config.yaml
hidden_size: 256
lr_router: 0.000585
norm: "layernorm"
optimizer: "muon_variant"
batch_tokens: 65536
Below are experts of layer 5 (counted from 0) of a mixture-of-experts language model. Rows are named router (the router's row for the expert), down (a neuron's output weights, with its number) and show model dimensions 0-255. Each number is 500 + 50 x the weight over its row's rms, rounded and kept within 0 to 999. Numbers have three digits each.
After each expert's rows: "comes before" lists some tokens at least twice as common just after its tokens as in all text. This comes from a sample of Wikipedia text that the model never trained on. Tokens count by the router's weight.

# expert 24
router:518491421483481613498494564536519523471483562506419338516473439485493514482537546468500474478485394540489456455533467397442455453503483566508538464464475466546610467482526462533510480482459498518480441413490506565485493512503525526517547599437462511469436416461445544476519557571509516531506618516555566509509440536499490490429479561510496429510544516467552576564448471413461457471539530542506504496437509444580527464488467405520424502648527560591541527452475438506526548433544571530470491473494442449525555476539460393488473535420549413450571631553522406469612496463587494510494523503523524472467526521624535512551481565542403507496477520460431490491450479468494459517476517538615490491433525588552413408435495507511452500538444480533510361463543432452503587419513476
down0:488588524537472525515454535542504485445475549534425540481489517525489538571534540486502492514471487419486408427518546458466461557518463595505562549521350475445455572494453511549567507520392537499522492527480426525473561457533488516429397499440451508443525481599568574485542477535427426476550514542486492540497531586403521491545482468524537587526515474513552478598499506506440453466561487452518433507462512443534560494523482521365508490444557477401454464564443563517515460511503496462529460522422441508470523498477516439438501599484480472594390371392551553507537450439481468474551606389515568426534499498361481457484439496501535401514492502473492549608484400513533541541580501492457492561494553507555548489500499425581510542505538462607564568512539554512443583520441549
comes before: "ed", "ing", " to", "s", " of", " that"

# expert 18
router:495421438492430541453523519560482553541532532445412477555494442540537566452547524579485512398513529441581509528480513481388432551545475498533587457463456436503518480569466463471547476373511545510467437516570472466498618522443473391505544486441411528480464493533442558423467498439567515455582516492526602499545501521536567516425448538551456482521548469530502459576458467429423466428552443490428458487502491467538524575529477470568416559537531540522486544543437469448501501487505538577479441436402474444512601343529392470440516602466558504437594542481518480522543539561511504483484531357579465440469498411546557493491465492482489553455556548540495558547518473513473428552542548508537439487480496547564462522491480479467502546477556444521596498522507418422417551452475416
down2:416463526498430577497399428489533320503471481424502459555492481512476537531445479459418484473487475403483497519467412536611508478528502426501552434605536413533473598480470517403559544432523508574454469452481513475580469407508568504521465475504544589575460446536479490585510526534529567451543563530435566578470599560506540495530563534583511496525534499452505514462470507571479459519469562507518523538458534556374558525444538489458506481537481465434498478469467455520458499520432541445446508503564463504411536473535552567500475508528508507578387579501529517555450509445523416567453630459447502495507565519479463581453470539483537539506481525530411426548398539531535522449562540591580481456468543436394521549416560497549481487492433477476594529519497547420507544524456484
comes before: " and", " which", " but", " the", " he", " a"

# expert 14
router:559417466482434512456530573508457541516588602437511510490505491550483523589529540524502590426440497511518512461554565441433449464455441527517502461344475441576529469521516457426556481488478451512473462532608505564463583545440522440472580510386495519505535425579449503493524485497500540509503569522555525514536440506568527548459509493480462468486507447497513483619430459422450472523525491504460463459516444446625519442539428434526451489588545547633422540476401419469484521507476514548525488444498465431508492415535518488405540512480594495432586558544532483502640569477562540449370487414480484536520502475593559504499399471583431471491459542483486532473527414441508409517537477544523448503411508500476427512450487448514514565502519469467593483532498478454478594466467478
down2:425522464581514486426422463587475537508443485501517502505521448462546523499452506413447574443459560429476552444509536469643449540584479615562513486532517553560474441590447499542458512452452452503443464466480452421518459483490568549357510496468556432463516493568432511538550531499429529583466529469518496478445456414587440505539522545549603621574646599526524497494540444496456473455481569480511498580407519499508432571533487544518498455481506514453565499445400505542584571586436566464503527561556429488518537519466461481483469512579456434530503485517527533397487460440452483476590461454462475501501578437440514477469462478499555424508519496526503601533481497459544489457553501575508500459459474468454537500385458447581507511514434553570504524461480573513597479415495537
comes before: " of", ",", ".", "s", " in", " and"

# expert 4
router:561460396505478526438495573511518543530640549454504514536576464541540475513487566570485515440423492458486471435537488502504464465477453529476506488400451503460552457560500437444478417431376426518403489464513516545416575501460480498392618524487453568435506382550399481365620487424492515532555595570574496564568503478523582505439506516526422441502509462515531456573525393468430475536520469490472478577494451470605563438536479476473415523534502507546474568525501556461543526484446534482498516436457429458560493478495484483466606527479493504512590482552541458459574565509554511431448468449559456500510548499531547548532453501530467509490481558525483534524470434446497442533585490627510507404454494539509479451474492424483460496475528489521531557503636498459468551517410462
down2:477593529520537460440572466390498470482419481468504530439439493522437525450494540483533489552452579507458515541525515442558447540502467499561417537509544601516528505464580519517530602488385494471475446581413564457442446491467480486466505452509468583586564568537421515497510572578505470506443495608517479542430590546554466530534687488429534482561522549437606548520494560528507487484546474546453483411462469459480449439555530411496427495494516485510525535569481554421505548492434464518538519472562467459499448574457473403463526467464467463482433490535536565563457486427526488445511471534551499531487541525497547484433417569491511462499431427437463599507569498500443506587496524517484400526566445443559538490547524536606520409455565480444559501532464592447376440475473478
comes before: ",", " (", " and", "'", ")", "\""

# expert 17
router:555454440548473500500506521576565548474542534365485424515506446436518482537517533542381591517439481408490478463525534429503405485540478540538527443471507395496545488563469489496596355457434504557491493455498486505493546530474557441497515549471451552446515454598437466527552527491449481437561471516514477526491481429601532455468454565483414438552570480509506468524462458403466482422555460592444412550517479492594585509540452406519490492528554507561558566547402527420494555499478535514433476515429466473508506485481450494497527480489546415382628571528523465510574537411511592473502513433571481481412535499566614526473502475506488558478469562526467531468490398504524522590536543569535481480415524528558460493521400447605463495535494449551481495481591442455512530463507484
down2:521510456445529445472481494540486388495514596467497487470548515481465505488496538426577564488481467601493486546526531565461550420409357496496555556459571527525501451384529583449474563503511503562529568523492445461514463581554536519537514488547579476471508524548477399539496516539432499547582459552505481483493467490544445500499475599508452442502475465547500524478413498512505537504543354446530413520438528475524540638545499442483506519437480403564554505448455524444518557393465554483427497468497507533459527487524463517422549479515553486551442466491459564580485473472529518564580507573478500425609523487420523484476573515490518501503463534387469527529461509578498563478419578439455485487528507471574438591593439591579424415491507562471459418542430414412576435500505552
comes before: "\n\n", "\n", " The", "  ", " He", " In"

# expert 1
router:479394427501481503478598513517536478460543542460490442527508479523473565536515580508505592374422481397535621423485467468456472492453392563518558441467421459535588499525502450435548489477410500525494498458559460553470491524476593507503572512440475570494513473503494434464564487478501569439505527543506493524502505492607547499499465478517487453509515412535528401480456485445468497449549484511469483525538520403542499557612486496542426525537573463526512583557438502390523535450517499532453448425454381438511539456567438484453540531466480451480573556528545426553540546488538561474506440424517481458522523493485524484483546444499489568470527545518494565434464475512509485526574470580583421465424509554647458580466428453557448550524492446512524538637472455472406585465447376
down2:488513464553487555504453480460503511491541541526450512463531544431633431539514439489465521511538457493446464537493478536579568474561483457476532569537488424431491615516461488435570547464548475514496553538534513507471495484453535603527432434506478419506477499562479474496517521458501410541483487503414510527422476560470496439531496551510414512418557531484469488481522402595498508395537541580390521536502520441513513557418517572532569479305500533493501454488558458513446557504524467457506673480599467429504548481560431505424462448524520511427516556473494423543490462419526522489578586495500462474561539527426440446457457527467507558410511457488520531547497493602516528522442578424539469510503609454583545531585494471470471431550501599542484403552459464544421512439463562
comes before: "  ", "\n", " 0", " 1", "|", " 2"